Experts of a small language model: 14 layers.
Below are experts of layer 4 (counted from 0) of a mixture-of-experts language model. Rows are named router (the router's row for the expert), gate (a neuron's input weights, with its number), up (a neuron's input weights, with its number) and show model dimensions 80-159. Each number is 128 + 32 x the weight over its row's rms, rounded and kept within 0 to 255. Numbers have three digits each.
After each expert's rows: a language model's description of what the expert responds to. This comes from a sample of Wikipedia text that the model never trained on.

# expert 24
router:191116096067124078156123133141090161133107188176070103121145178076104113101101130130141146102143087115187174090087111156105123083094092119143124115188103087132061165113150145087149142106134095113116097127149124186132084106119095115202120153
gate0:173103102138135120121109156106035119151099088152170147161141092113168115119137118121165045177113092142119168143133113133073120130152176141030093139123088134144135136130096137139130177117118149127143135091175134147155136133165118092138140114
up0:168108099055110179142130125116095122142137072116084114100118108107166121197143194148163067125121144110149148105102113162162181149135161087051112130152064116154136071139116109143113160090105161119154094122085144087133158082159122094175126097
Digits and number pieces in tables, codes and measurements, as in 38.0, MAS 529, Karbala-4, table cells like 3 and 01:08.

# expert 23
router:089134164089166136100114113096153093093093149090124153100163178110116122157157148159155151101106107163132121133071144161091097120104090149091078094073100091111106131120154085118096178091159090097113150162186155142148162111166158166071117147
gate0:192085174131117180153173106171142146123100132121156082132095135124108134122110096152114160133185133099148150093141124126101146133093123145106126129183113161077168112159105138143104093068171176100094108123141131196157113156159114117113173138
up0:175098086100161140161150140131113127094091155105136163142198091146136172187148114074131130101108202146146126153123146142147098151081073184106108115144141114192129145107170128143181103145108184156094156163176160101132156093071171127113144068
Varied tokens including the adverb so (do so, more so), two-digit numbers like 52–55, and mid-word pieces in names (De-par-tment, Mac-K-innon).

# expert 49
router:155141156135130157078151187137146112095094155086160075164215079165145164124084147182159150100190099099164101164123106141107136101142119146100118142083144084151079154179096130087086128118144109066087110097069134105101190138153141145116096106
gate0:216117112148091176092175143091104134088159110112166089198108124134094169092134101121115144178106105112098142142179109168090235149135171148139069172130173139132144158142130130095132085157155130148100113104157142129111138184135102156132087114
up0:077084161146170173112127096149133120163145157123143070114116069139143074141149081140225178132144119112110112142083176149170216134123140141117057120095154174113125059108143132101077161091103155142104141149110106106083148040124087104096108134
Word pieces ending in -on, -man, -ton, -son, -ian, plus con, in surnames and words like Coult-on, Hu-man, ir-on.

# expert 56
router:201143167116157092086084097075080146102178129141086093122110187110167099068111155111089137091126109168158109075158085161094109200195094168162138155146080128183104090083157120087131163082152093164131152122124152138138106102111110103085146154
gate0:120112108047148144094155180143133164068137109104146153147101169058099125126165136096127153142141088106144130164174159083119118135113150126107118123155097131165168130131081184147159170105154120127138160179084069114126146134109136156113129065
up0:122087215106108134102124117113060126131167058150116114172065100177166121135116116123164101157144147121092097084138123125160157127131136117113121104112189182144120031087120121140092119176177095125115103117126156131142142125045159106118164079
Single capital letters in abbreviations and at name starts, such as the C of WRC, M of UMIST, initials K., F of Filip.

# expert 53
router:182133105111136127116099154111105131081105114095116115139099106168129166150115169144111144119116094104199071163111143149129091086083168137097106147121106094138094126190115154111111181070151162135130069138141163137100134183140148053108155133
gate0:135093182155143091111116079141128131068093116151084126196108117105152125119150098130172106113160072112150093135119172121143125117155162127136106097177125175101147179142052126138129086126166108186120095125144108175105117157120104126114184120
up0:115111131132118123132089093167105130105107110137125108219118083124117140140101127192149072106196108069149076142159135133115198192133162113102105147163115130170161144119099087196125106103112130194124107182160109196106102191102134145121120075
Newlines, especially blank lines before section headings, plus == heading markers, table separator rows and pipes, and degree/minute marks.

# expert 58
router:079134156103099219082091145156143120089095142126161140077085138072122060150149154118159125141101092131113077136064087129154157100099163087106143170108186092146151116066146070162194128128118122124110153146186117180117104078139107123199131160
gate0:112182128136114134103092181132132118124137127102163078143104155133147166128109205097111068139076158070068104119139115118139144152124146196117190109139091133150156176180125191097142136065164101134099149162168105167109165185148037108088086193
up0:121188141186169155137117150107125099175145141145105129105134130154064106098035113135093129153122121119129191130127146125138135145104135158152148129118130103101099126081118107095126107079155159158150098168111161117104145094188155095073110170
Word pieces al, il and similar, often word-initial or middle, as in alone, illegally, Scientif-ic, B-al-la, Albert.

# expert 12
router:137115138195115087079100165145108080123099148152148181111168151123126070141104156120163105103171107098141114078091165147119122152067089126135120104132157086145138096175160102120119178092171115163084135160120165105094088157112172192156096107
gate0:114083107107157111135166169130129086117165153132183138147097148177112079136135085113103134161069100124088174150092144153174148122079182120164093161161123135181181161129163130126194134102083083124163137076153102104102099140051156105178125156
up0:142135172122147126139098086184104182106100116054137142149071146106159190148134143098203188118119152202138136113068099157175141128099168141106066140122139148163066089142118158162094155163169150175119104096156186165141101131193108113140119102
Mostly the piece s, often a plural ending or inside names (Hir-os-hi, New-s, part-s), plus th and Th as in Third.

# expert 36
router:093141128149157075128132096137153060095136118078126124097126147105174091165142150160158153137093113153171085143096097145130095152121068175149136115074103095130115130143147091073124166150165092115116146179156122139163140119130127145125139098
gate0:148107088166068137062184097121119158138175107142138042146095119093180122107149097153047168111093125146113130103081085154166153135135119135140108104173095127108185098115097180131125181132127107136145116100069136077101098123134131127093107130
up0:085140100123135185132089151085140130107056104105050104125119147131154129075126136174122150157167139086104168066131112102153064135145143087137110100113085155153140084145090126129055064122137100161114133098117159138083107100110138135094119096
Opening letter pieces of lowercase words after articles, mostly m (mall, mapped, mother, medieval), plus c, d, V, tr, north, south.

# expert 61
router:113144165100168102091121126122155076096088151091121135077173144105139114154137150168157157103086110154130121119083131159105084106099099140096094106087091087092102131103141096098108180100162096098100149177163145127144164105152133174084128154
gate0:146139121118112116084181132145135123178160147187169140164108143117141160125128173127174178187099166146092155138126188085138126192158095119125141134164141104147116162083145142129096155127091111126158143112223100077047124135114083221096162126
up0:136152230179112133164144167145163067125152103164073146082168166106131130140094140144111050136096081121108127117113134153060204107092141101152155118153123170144113097179127099129146151138120137114086143135151156139088128109067151137149072087
Mixed pieces: syllables like ang and mu inside words (h-ang-ed, g-ang), years like 2002, ed endings, and words like was, system.

# expert 2
router:124146133117172134130083160094124093179092137097064127108085151081131105075119141161176162095125102135189152087090160162101083135111101162082138077076109087127066123159118101123075154088109094131100169164171132162176167160158135178087069095
gate0:163061133124163143162108116107109139173137141090108083128129113095161142106156124162102103126106118099147151146144176114117140219163099089095173099140103162130124096146102175070163134123103110200126129111086085160098133249196175129171156126
up0:172139142095132184134094150162172138134145144102142106146112136193107199109109125151140128122116126146113119129110121188126101097153166135147123152160142130161103151139148175154137127192123097191132150144116121159176131110177117149101109082
Bare space tokens after line breaks, table bars or before words, plus word-opening pieces like con, pre, co, h, and accented letters.

# expert 34
router:104131127146124156084128157136140097079130154097101166094157157097154129172090128054157102080138103092142126130094164154099125136086114188125120081082183097167127145164081108137136189081133133148073173140121114122108118130117149167191096085
gate0:136165089135119125105154087101169136201065130102080138077154164145205135147130088094167141171110110148209184102056080106169146141156114117107099118129129186118105133079130091182115112101101087135092129130159088146107091170121103155113211164
up0:158070148093132123138098143161123137164118151109076139145130073127125104168189148107120191153137094105173116113124102155064097106155098119085108047126135158085067151145109141146163144069137109182143154079120142137107096155113103106073131110
Final plural or third-person s and similar endings, such as es, ies, ations, as in garden-s, episode-s, heuristic-s.

# expert 57
router:110143149092149114096120118117151072105073159093110118092168160083119101152136159165165153102107102154089121105078126170081107112106091152082084113091080095106117145149152075117099189092153066087094156175163151132154168110177154159096130144
gate0:103110093118119136149136063096086069095133130184169182129129155100134090132161134103142108157113141225079095161137103157142153132126162140122141126138176206161174161153147095168077110198124168215126133132114061134086061112080132100110105137
up0:122109140118159092128194119097159157158173164152125116079113145133113124102135142088161076090116169130116109125050089147115096071132110141155119150076113099172152182152121138111128080095148131136103124156112153158081117125113124082145140157
Year tokens like 2014 and 1998, the word film, and endings like -ure in torture, Future, Peinture, plus pieces like le, te, Ma.

# expert 22
router:062106129137194069176131089144139133077135134119080099098116143151109089145130174128070128126130084164133169121129135154106067087104133096158148096138124113113102193135090178167145114084146144153118143168097178154153054123106152149107135131
gate0:142128155125129174165128096236127102127141134127174168143145113162130107145131123168076139158120164114104037112146112133101145109093129081172187066126084153161123145173116125186113139156167109179148145149119118121112140186125148116128140165
up0:111084097117124154062113169091108091098209059141171163124085103095068145112128117130132150162077164120078121138119092127120112165121109098158093183194059139108153169104119134106114105123119210186121119197230155122118135104106183089133109085
Words in football and sports articles and infoboxes, such as League, Cup, team, Total, the ate of Date of birth, nationalities.

# expert 60
router:071130142143128157154160118083112107127117109160105152093106099090082169099173134120153153198175137072147079077191099142096109116120110110079153086110175116161137188118165081045156150100158116081123161187139127095118123089124114146095095167
gate0:114112124192186131142176120104113117167164145174122117100132093147141112136117070121142093103118179185144058134187140161117150114171120137151133125112041097158147164170103194083122123125142097134071130134131123047130063112190117131149138168
up0:150127163075180174163131102100162126161162103099133116112158102130123106037114122134128144160094144075134072159120133153118145142179106186160143179109099128125057051144186147142090122147149097166035085110123088117125188116113116098173182151
Mid-word pieces like h, se, ce, ne, ch in personal names and words, as in B-h-utto, Me-h-ta, Jo-se-ph, s-ch-eduled.

# expert 51
router:117146123109156080097177120109174070085122199174165159109188148069136089079107146122127146129143100136099137186069137129134108142101136128099067129075160103137185104151138101098100180138139133115148134123046148145147125150169063126104174105
gate0:106101060162074118145108124117135117127108159090124052152167147081096133111152135121079069171161124099150173055102088123146137199165113145142139148200138121092157124077147105109110124162108145122145166140081138133068119190116134123102127150
up0:128123085118117126165182144053128165119110138149130086136145130142153119135168153130138115140129110110056128094052145180119166118104078073145170108147124095097168117113126156109168117098139130141190125144173190161128082147169081148161075145
Single consonant pieces c, f, ph, ci inside words, especially vocal, relocated, location, and word-initial c as in civil, citing.

# expert 21
router:181165176076112122108094112145085088204119165074129127162100101120139067158102111162160115085137112140185118194175068145134093153107192134098088141141085126130146103178153151200129088187106202109111116105105158111137154102143125094136181135
gate0:193150187142095145127082154141176169177093099131074169135141165160093150100129168149091150127097141154175045130140161140104132094155123137107098109156098182119202098100168104175123146139160114106132116147128076106161112159137131201122100160
up0:185122123078175173137126073125139139128152095122105178098094156120160133185087113125111147130106101090148103081137133127071148106092129110085144061125104123107106111123159190123144119145157159145102125115127125096148136134147096205109183161
Prepositions to, in, for, at, from, on right after verbs or nouns, as in went to, nominated him to, performance for.

# expert 47
router:149130129094167100073145157146116103109138119115060158149148148106175090074097156120163137105124104162073130097120184150117192160113122066119147184146095096122109133121142105066144145062172096192113139154127155136134136104173163163119095137
gate0:111089123058108101146101137119128148171121104141130080140125123172175159127079117128177064168123116107142101109145181112132146169100114138165187130181097076080112160110093168145122130127126100145114094197200161130165169131113181151127088124
up0:183140144112166121096083103123142149176137125111134121106187075160122113111040145196134105148163153075128144165138138120151119117068145128111201112153111144153092129172086156120079147078091116117137120151144124141083185159130166130119158115
Single capital letters starting a word or name, mostly S, also N, W, D, H, P, as in Senior career, Swedish, Salvio.

# expert 30
router:152162142149155099151122165106155082159100105101077167107133160094123086067101125159188167133112108106168175048087119151113102138114117169064123085100132099117081148187101112100055158119124114114093141164156130152144153146153143157084059077
gate0:119120108082136105131119134132130147149079139103184077128234078145134152148139080093153146094140131099138121147149169144173191105141181130167141170170043139096083157105150175157160096078128078174131088119138117107102093115099109125141081147
up0:105125121147134119159090129137196149119068158171077138138168157132124148140106114107119145084133118161153151113140154060110131168163081096078114156120045098206147124118141126122125106167124125105115118145132165188102135145114185123174201174
Lone space tokens before a word or between table pipes, as in the land, a new line, empty cells in wikitables.

# expert 50
router:059116109172176156089169141117101111122102124145125110129153146097142121123135165116115125112089090117170146145118159139117075125091117071151092154126075087103103116125088144141085063071159102102157183180121156166110096111108133167078083114
gate0:138145115128113120133143136188188125141143125096111138131157135136144131094132117086067173164064121104127060116118134121106106031109134106102121068070059129181116126102165134156131106042099117164156123045148107180088147167134159125097106181
up0:101027176160155133119127130123128145134107098123116119122181161127170167130155108195174107147048170135106130092115144131116112151112111046174102108135116167133117180163169078099148125199157146132170119095195183116118148117126132152118168129
Digit pieces in years, scores and table figures, such as the 80 of 1780, 2012, 60–61, 32.1.

# expert 14
router:130130132127184128133097142142101108092072142113097119106060187098142127156152165158154165090096106121105110126078159132109100142110094077095092077067108071146077104145143120138095181162152118105112159152167131152125159125175080118118160112
gate0:059106149176052131108130156107185134213075104174157103128084123140158142123145137141091162142171184146136185136077147129155114142164134140121154108150144094123150147141128115090163130063125060110082134126095146119177134137138043162112119078
up0:160161154102078112100106132213163071165046149117115085065095069088190168064160093126144165131114134101120124122145090156113122089164073127083128105148210182166115156075131180090125101149169129122065114148096095171065125127143119082080091080
Mid-word pieces, above all the letter z in names and words like Vazquez, jazz, Nazi, MHz, plus za, iz, ment.

# expert 8
router:132083138114149166124167103137096207116162084115120153117062090176057053176119129162122131139128164131114086180097177113191085199104081041087093093110159136073141140164095108139179052167104128104096113144142051097123154107120145114116180199
gate0:094118191161145129056189116091110180073183154122166029119159132089134116092165139122126174034091155140162074130168135094147135141182080169150134078149085158199120173115113124164186122157100167141178103127167069130121133129099091126110185131
up0:091084183140132132095126169152087076174136133100111106137145103179163197118101088129105167153101144080113148180152137132123144101080072139165128087142104108130154127127177110104167109173134118126129154170207140142150129134131092120164177121
Articles, auxiliaries and relative pronouns in running prose, such as the, was, is, that, and especially who after a person description.

# expert 37
router:140164174165147157083141132142092098106175174193114124112129122184195109175138104132168142148117095106113150117123122109189138194118155163122146137104150136122144121100126114083153141123057059137199184126171137127148061101117069141150167179
gate0:133179145141078151107084122052083140170122154119097098214105134141220141222115098130147124125133107111130107166154141130115104142138128069116158083096118211122120151119071078167123092124125149185115129090137149153120109111140112096134108128
up0:088104071085167166134166093146104142159103196160146092138088124092126139106127138133133138123188125133174072074078150100137120181137125098086154042097177071109092083198090100141128107078132166102133113131117157157124154132137098099168077175
Single consonant letters p, g, b, C, P, G that begin words or syllables, such as p in equations, App-s, Camp-b-ell, G-eorgia.

# expert 3
router:146162140175141104079167115102127163101098132173112159139066073151086074146116120157117134207087121107171110128161087113112095183084121088113112149113167171101121181147115103065121061153144115131122112130139150101168146114121159102119155137
gate0:113119083122112059099150138231123136091178179127131187133101156145106146100096138102093121145097147134129210134119142139172097081194166136113127170097087118126233155241172091118074160065124118110135146128108123179169129134121095103121182116
up0:131052112096173072110109145110073122134138088163083141187091108186093107169128151165084174131112125090079130148118111145126171158169166145067136089143153138171167098128105156090109162132141140100158168125100084070173090114095107160157107125
Articles the, The, a, an, mostly after of, in, or a line break, plus word-opening pieces like lo, E, Lo, as in loan, Local.